Weights of a small mixture-of-experts language model, trained from scratch on English Wikipedia: 96 experts in each of 12 layers.
Below are experts of layer 2 (counted from 0) of a mixture-of-experts language model. Rows are named gate (a neuron's input weights, with its number), up (a neuron's input weights, with its number), down (a neuron's output weights, with its number) and show model dimensions 0-223. Each number is 128 + 32 x the weight over its row's rms, rounded and kept within 0 to 255. Numbers have three digits each.
Before each expert's rows: a language model's description of what the expert responds to. This comes from a sample of Wikipedia text that the model never trained on.

# expert 12
Description: Hyphens and dashes. Hyphens and en dashes in scores, ISBNs, year ranges and list bullets, plus line breaks, commas and table pipes.
gate0:115112118161107099134144135120133099160099052069122193145142152171060101119100142166173117114117115132110149136138127130156156056134142111148114154100100113153114124104175139188130121151119145126127140113104177134029114047127099147124121145085131156145168088135095129152133165129131181123136141101093163165118117136104111146137126153113150185147096129124125152121162096058143132117187116137156101148079063124076074105162134156185105099127150197112177071109127123097068130123131095097111130158189090133180089123060157144127108168179145106161071204116122050135135148149116114065151125119139120134098066098137091106106145153144112165095068086155131041067101078141121164098109
up0:163172084066128135159217108088129158135133135115110134129146114098113110165099128089087132106080131144120125096126137181081140104132134114082153149131148105073078145058147119131073099104118114093224141187150078161116160182111107114152112134141109148133176127083131139111171118138155095101150114169161160112169130122107168119058134129114151093133096085172151109132129152113159185184106088107073118146162131122168127127124121103092132134128103068156079143123126124115081126158176118091145107117113122151121209072104130112125143107114170163122181142109159073125180087151115108156181108109125147158104127125085065181116100054128231123109204139115059119141126053140104130079126
down0:085082132155141151086140140190135078139130138089130116125135118180080100152094150117133163107168215112089123113134166130128146090176126088091118088118178149055135125118188180148083070095176120119091112114123175110078140105090095148113145092146129092135122142093094181158134091099139102152159156146102070125126124084092135093110130192065128082146102151172133138118125099110104127128115176148114101152149113129123135163162113148125146127155115100175218160079132124148186085069177105093145072151149186062148151098072108110152150073115098096183095157117110121101133134132143119150116101129076067172104148128102102152152187132105142160101108163174100086155128130204171167066099
gate1:163156135092133178142173148165110176111133095129128033117156150107142142180099144131147108161095154190168145142131154129148112140122160090099127150109125098134146109154120101113151115141115147120134160170145072132134134115145145148116150119098076138155073101076108103083078142098192036117111127128118174190110152137094158106150095103128098148143135125123097129069120162180157158134132118106058127209128152127138084104093111141089147184067093136142125089202122157112124091124154106098060151156136088185092102093107139113074128088084098153134152103098159188105163058142162078131066140198104123113110228122173131121206133155133133139097159080121098158138149095104117111140164
up1:138123116085110170106133146161146150118123132107119133119140112106153120141175108137145142156101161172124155201107154151115082107173163155156098137117198101159078099145110127178130121110118173149176163154205141133131136154120160164089145152154118101078156167035101183170124180114135156104128086153120161096154121123106078127121096137213133128108097126115156134172093112129116138121106235081107071130133136138117160046127109141093138108085146124129109159194133147102123160108064163162061109164151105160100075169171092131133143161143137122123132197160186121141174074113153163157177106068083102120137080178174114143137168101113135138143211131098128150125114108151090136057126
down1:130122158146151179145168135115097140129150092134159106085136120145116138100136167245135093159111150172119154113118076149128123166132191108205153129145109139071155130141134137098121163147102151026192137133151117152130163068136154158154174171103115149086152085123123170122137104145105091157128170067118175119165133169141149068132154195134129118096178083103121142138163144097117175141157162153156113105130155152135189133148188108145079133088066117145127128124154142099106113118039097043164137104164139167118075059155160105106114098132137119154174071146141163179126140100098097119154147131083175098117153137109167172164125120076128165146083145115151151066077102168120124111135
gate2:073144093115140133091098114146081118102162149123128165130164169134101176148138110112129140117119102155172168124170134148170167136188125150153137130097156113111080164059154155150200165111140076124122120108083116229151083138126056133128133104138146117061165158166135076095106123144113114154135121071135126147078113101177133121155121130136194139188166152097027080089110128193097133079143204128179123129105125105146178131164182102164109148121142152094114128157125151132149167165081145111113109154107175186135120084159106159124113150144135112074149128111139104083118115130116119121126113157109177149203199129132115171158190133130134141216160140099097149149148205147162117153144
up2:128106164101144124091073062183168109110132118104118175110151154136128146124149120183142135130106085192122141040112139123169145143112102176102052087117160068132136152025120156147131169086162133113144129147142160156134116144115089128115104106152128117042152110101126131115083169182126104195149068123115181184031118123163156130168126124104143158130131195137059143116088102110118130129151126145172127092131148093107176065088150040152111153130194149081116132169120143127097169111108130138071139146175191117118085091138091139144106130157123127106164138129158103133130131124056115127155119101158127108145155102097113134169155139164075137174140193102084124149093113089147125120094
down2:105112121152190159111135178180081102177125067098174147143162112169148209122173131081158123099102120124116169080145192145145098132167116112131139116109123154075109139125107178117124055189133166180106151138158118210130125072150167173138130139207156086169153152165089126125119110068092150116121086077160179062158131112160089108187185105191162166094114146140190146134077123063108158117137140109089143120102136136138081140162132143103148078095128130107110125116185147169138132180113126128155124125145126161133167131092104123128146141138119214104137113152121121135149132127177090138130139146144114158202052076149107143129155137131135104070164150094128150102115125197133099122086
gate3:121120131125074160131122133168163071122153195114095140100137146123196112121165176132133079155121164145139105103137142152134118175100179132117150184116152148152168102102151102158154137090167165164200104149141113115114214127201182181148145163086126109130124116098109102175141182130097177062105108135132105162136133094127151181079127121123168156100085074163099076115075149133059119113086156148141120095134105161084144160129144134219130166145145074148121116129132139170119148135137049151156131131148129147105133127091132199101129090098094163083093134093142169092130100159109141135156165122143164086142136155037099106181094102078085115173097159141186163110140068096135125097148
up3:105132173124106153178173147188194122147216101167127132086147156151134106193119137137165144137092137164143104105109086114160145097117189170113188098157143089122122081165134105114108135091137120095186115134070146114104118071131125132111174089099181106170156111113172115189190096198107170092132144134124054109120101123118209144222110139133128165156179085116135138107076195122105198176143069157105168143118104144106070176094142161154118122136146118095098161106122175157091097082191143139160145130109162092179120128155123115111121156090116085136159161156161156150146114195094147123116156123114141124117127134118174159131070162133136162123131150097124110130165153129077148112165
down3:155136160142120104141106121125124089153180087095166126116110154050176134150085212065161140159180108131138097106105090024065113161088113202119142183113116108060090122154138130158125130097119123140141123098127123098160168051142057100124110200113131126114190099099106162156162130139136181144114105179111122100102087130103158113185104102113082114135124096129131158118155180187116180156153105066147149144115150141092095125133134181085119091106069138143125140142082108114122139123140182081110167159143118104202094169157099159072177133125147133132135137137180106188160116127121171127109190129111143133116121093128086188162173064137115163153123154106121132138125125135130152083090
gate4:151063131101171094148191180129141085115133089146088119062188130096163122126163139125110175144136185087127152115122121085168111136094152108069098135128129154173119135098142177119068124144151135143137114118138134120121198137105113153209075131168159140115115181150120137191170141108064067125153192147065100143125091136118127143043149149159088218150116171119164102148129122101153153115136123118112128090107159125154143111132116074101123088175169114131158130179172145109090178152184123104085112160111123114173121147145135201240129153200116122086186168085121110090126138165137097110124121154094129120111138132138137135135185059132112105121142189124133176147126149140109134100130
up4:153193167102117161151118143178137054121170150171139128051083119109172142149081147108097193118102145138091092096112106091161101145084155155063168121119162154118166150126114105150122145106141145128161118134061116091106137052099176130101114145103143099110136135124133145151147154114140181149161061062159186120148086127164150082093114184071132152134071079117147122101115147115131139121163129179127134160111115161150104090135121169149148129080114136133099131056131134080097090091015118118167196120138072158101204121151159160159139130088108126123106095126181154095138078165140164094110144079103147104124094145085171126141132117118122152088181144130186130119136106112062074111121
down4:143148140140137183110139131114124094156148136159150155044095142178084117097112080129133150203104140126134130144101154126097117130115161187067110118116153086066144110147126126132120173115121153139131178096102113086030107066137129125149088168115094152132160088109169100135149123073112158098172154140131127092110129104108157072133145124078133157115148163127117113150111145168129192157102157157126114165161065193123166054074162147123189135135080131053141107051143121146098132108084148064204123174156086135112208154140133143158101141146098117091106094172080184128122133080087132092125143076134107121148097128090128103092117175131133101127165155126143165143087117152067056136139
gate5:197189128100119165116162098162141090143122058155131151110110096174120098155099128179146106161109175123140138089157098122145114120140150097090121109172133100156135138125127138142128112107090199142115163171132174137087147118111144117146104122105156136092091103128167212127148089137083153103127122079161108076134081057175140124154117060167074184154118167085160091143124206082111200158125078120098098133144168134154145164104158140133121128096105121110176127127177152162185170098078194116116152154177141136101136116109068103061055105103075114090145126109145105134128067176228101180091132128166170176155178111166125143167145138114139129135122113162111133144118135098147098113133
up5:122144134112157186138087171081124139135090137098107159149098104067122108141175086039105165138147099136213122149121136158072132104141135163128127121115163121124104159145091115113124126115137122203110108121150120146111090159124119049173151139153086105110135118090104099115071104107170131129113119188104165138162136165146124159152137214133096100154137037126136132068122128184097114214086128165082134106124140162107124059128124088131148147120158166116119120163112105109073082122113116144078156116105107117132180122146151175129144157134122107164106145127090162169121092131107091095184118129093113170090083101057165160130102068160112105183161163069155181148104138044056109140142
down5:100107140158114165114117136122115154119134132105138183127077093124098166146097161137143156140164062193151094058128113150132162089167144120085141177092161191174071099158120134085158174167146137173164159081095139115105103106139168117155143137085148091173120130134104056135143184145156196095122098150138103090165145113135158117141139109123146112077174111091158152094128132086100087129102106068067148128141043135129142105157093129133107183167102124109167125132180108085130153124115066118206168151089132101189136146200127109156133153132151168139091062180152156173128136161097151123097109145098182148118104099130054126102075072118146075096173095154105114131163151103093173153147
gate6:177121120151128130131148085154150132123090087160088154229130121137098152099077185141129142085211178132099119124125095119178108060144077126099136098153130108099131151137072178170149116139175100095102113153096158109069128149118166106123088160108120143097142133136069145081159126090209131067148127120134157123108140100107141103146159088071076130140191163181135104148158135168120108150148091085098128090119133138117081182133147109119118108124114124166120086084177140160121153131100125084074140141093127128159136051121156103123137108110098146158135135107157145103079137085128144152106157200159129133128112160086130183134140096060113135194070144201083085038145158171162158145152
up6:135078092144108167137124091166134128175131146165110191135095059148109121145039164149158098097161099105100121113128099085157152090146063122164158141103120118117132181139067126148109127138220097118109119144094149145084114165124114101126134152089094123152128148150064136071126124121207107076129168121122201115093134151137085154084112064108055152121121114139134104142172164189153063160122105102108119096168081152145098171151132146122139045126192125183077068082129104142150144139148104119104087153094095139118090088068176149151172129084163137091160134076141150098071126110131163092134134120159158141124170151123109146148122118112166130125083121181124080096118086166153162101093
down6:111113150165134158116184118096146084122147188152133115072081136108126114107128126155120141160138161163174112153073141125148172134209193150140140120054104142143110108120126109123166144138114130118117094152126188095073114113151149188112141137125106093108158092102091114116048105152145122107046107076112141139092116130109115164088082176131133101102150108082147159133157162182136091115133104117145144079109066081142152154175141144145131114086165139050121141161093144098174128150128109125148110115099078154140156233133115106116133068173140088092076126072161163110154102175143157107127164182134168163113073158166104117035153131154127130146086142126162111159112087166109152055069
gate7:136063096130125092110127107150132120113147129156081159192127130137113175108108119131159187119108124145052120117136148131064106080134096144149129095178141178089077167065048183161127129091137123081127127122105060138121148087086119108110145122190163112164120133141107099128165121128106065145101157138115137070100164080150159085113110138158140131135121132127117127163150120134125119077092062174107148107115186140158142129173132175167142202101133124135180176144101062081082177123102131158177087166080171074131106110188098133094081181101113191133159127149132081085114127110131122149140157144120158146156120122168143185086145122126145143124208204108122121133165171074093135127068
up7:125190099180124078135089137143112135066112119091126165088159157101105156152139138103138072114108133173146138067145179144094106160105108177115187097089177094155130082046181099109164130187080147143094202071113137179167115097112079111145138095135118123134197123108156143103136083187074115139107169077144129146126155110129122087120140138097138141128119123128080146124152127165111119100083137125161139098124083188125136113105175075154139150145168110124100137146087200163119121113138113134132089112133171127166119102093103145101118084112156168118149123154097182132109103129081182128169130122088210116120143178110114087167067191074132115178180177180080188151097083137133124096128
down7:127153130169141194143135156156108128148130143143207167111152101108150122195148161132170137147167155111112109065071091112178108157141142137091121095092176110185143123161122141078088184139121100179130115106154124094094097192171140129172136093095164126148177104127112164110092149085098121072162133145131133113079157079163102170122133073154033122136124138091149119148168171141113131091144155136142092098169147157146159099082129102094170079187124136150123127092174176141192138111165086150102154181101090133161102095096099132101138125155141138123157131146142175109148064144139103130054134109108092122155160143059177078154088173128137131167078098200117075085151128135191166106146
gate8:097197140129123158178130144091118085178069124113111206170137078112081147153143123143158168115121109149146162220151085113135163104063138117111127167107064144165135169170137113121150111111171130171178121086106145102108118111116150057105140141074144125138142123127094081129157116157132097155113125098134141235141163105158128126117123134129168144167121117112139121118088104188129156152128028124156129134117050148143118226106141074060099132105160096119116130140158137168172089144059107159094085134163198093146124150075140103113129198110138068141149067111065112114129104135108122157085124095132148141093126052128130093140120149123105112079093153120151105131135145134119121117112
up8:169194116144144122150187095160134065150139113137188152115125117100077206109133142018100090094112094140117125168181031161136156141117152124092083160084149137125102151136122084138143143137111119157161135115134093126111151142133125143182178130104105126167124214121163104081137163165133141129140130164141109158142164120126118147123197141148101167183121088130131089140118125082124162115124100128115114122120110109140134091110154113131135167127118115100089131123119145154119103118072124193135128154144170080065117100134168160099121213075164165158146109083076124129166076140116188134047110126103109107117144071124118096114080193168092160147136187048147143082120075129140128160073
down8:122098122017067099130171135110112070133098125132088162112177148146091132166171176204149098081140139137086123139200078173100075098139120173211165130117079151067134137076103137151125095114166153157106086052121112193125116070149117125114133103127141171158121106120105135136120139149177170103096129163151089078143204150115142148140128112132147139153134152072148115130122131114154180143140086126150110131112140158113197099096120128128124105136111139138072152113081116131076115121095083141107131116107203041113166104097189114132135133143124084131083123105107112144117127162133133189054087161196149085150134073122100139132138100138116176109121062117130177112155133125129098154122
gate9:117079117130148164129158085138059097168133118122158133127085107144094153159153148194150122159123106099107147149098151100206129145051164125102115113085133169153132178114083108084125135139132137159163160162154137122118153090130211156140116100113142153132145126134146097131091154086140133149101118099108209091044149103129137137150111082170036120168120134028097109230124117125149162146135113139132122080153131128107176110117107122144093126150097162158175139111168103108129137095170070084118080120065129095133096141186120139146164118119081196096156128137116142096101099096154087116160104084064099122094134149169129071146162147168160139092124143122102160183132086185146095153076
up9:112235131116115094149137140092133117062135156146117137128239153104162072130171144065127153100109150143193091094128108142058137141138071165158154102069084122109137069131134107094117142135155112117104119150097097071153155124122118169144116154162136138125135113147164178149140114156115161155126186172133086081134100121102118095099194160086137104153161111163204152058095109132115092132137116167123098148137137065071148176150145102123151167149177082098102122132115149212131143156134151120113186142096177154162140100088108102114078174143147098140160139096142108110157116147120058158122166174128166119141117154059130117147090113166094131164177135091195151130126146077125129165141
down9:112148127115093162155086103115072108097141130156155154126144165118177130173166167168175119200148136114114137114103144139142063142078127113095118054078158119103134100158176104121134144179180105164147097139139111130096103151148144124159135142148061131175137154089154166137150151093094104144111172166145170084192195155183071133089085075143069137154102103126186102153133052138139139139185108107142075116152142134174173193125140131128072133142134094145192146101165147124139122083149091172115134153104147155176178141170100161139167140165079140095148134093167193176161126167139092151119161090101140126122132126144123081201146139182136117182131157089152133145149165186180137128080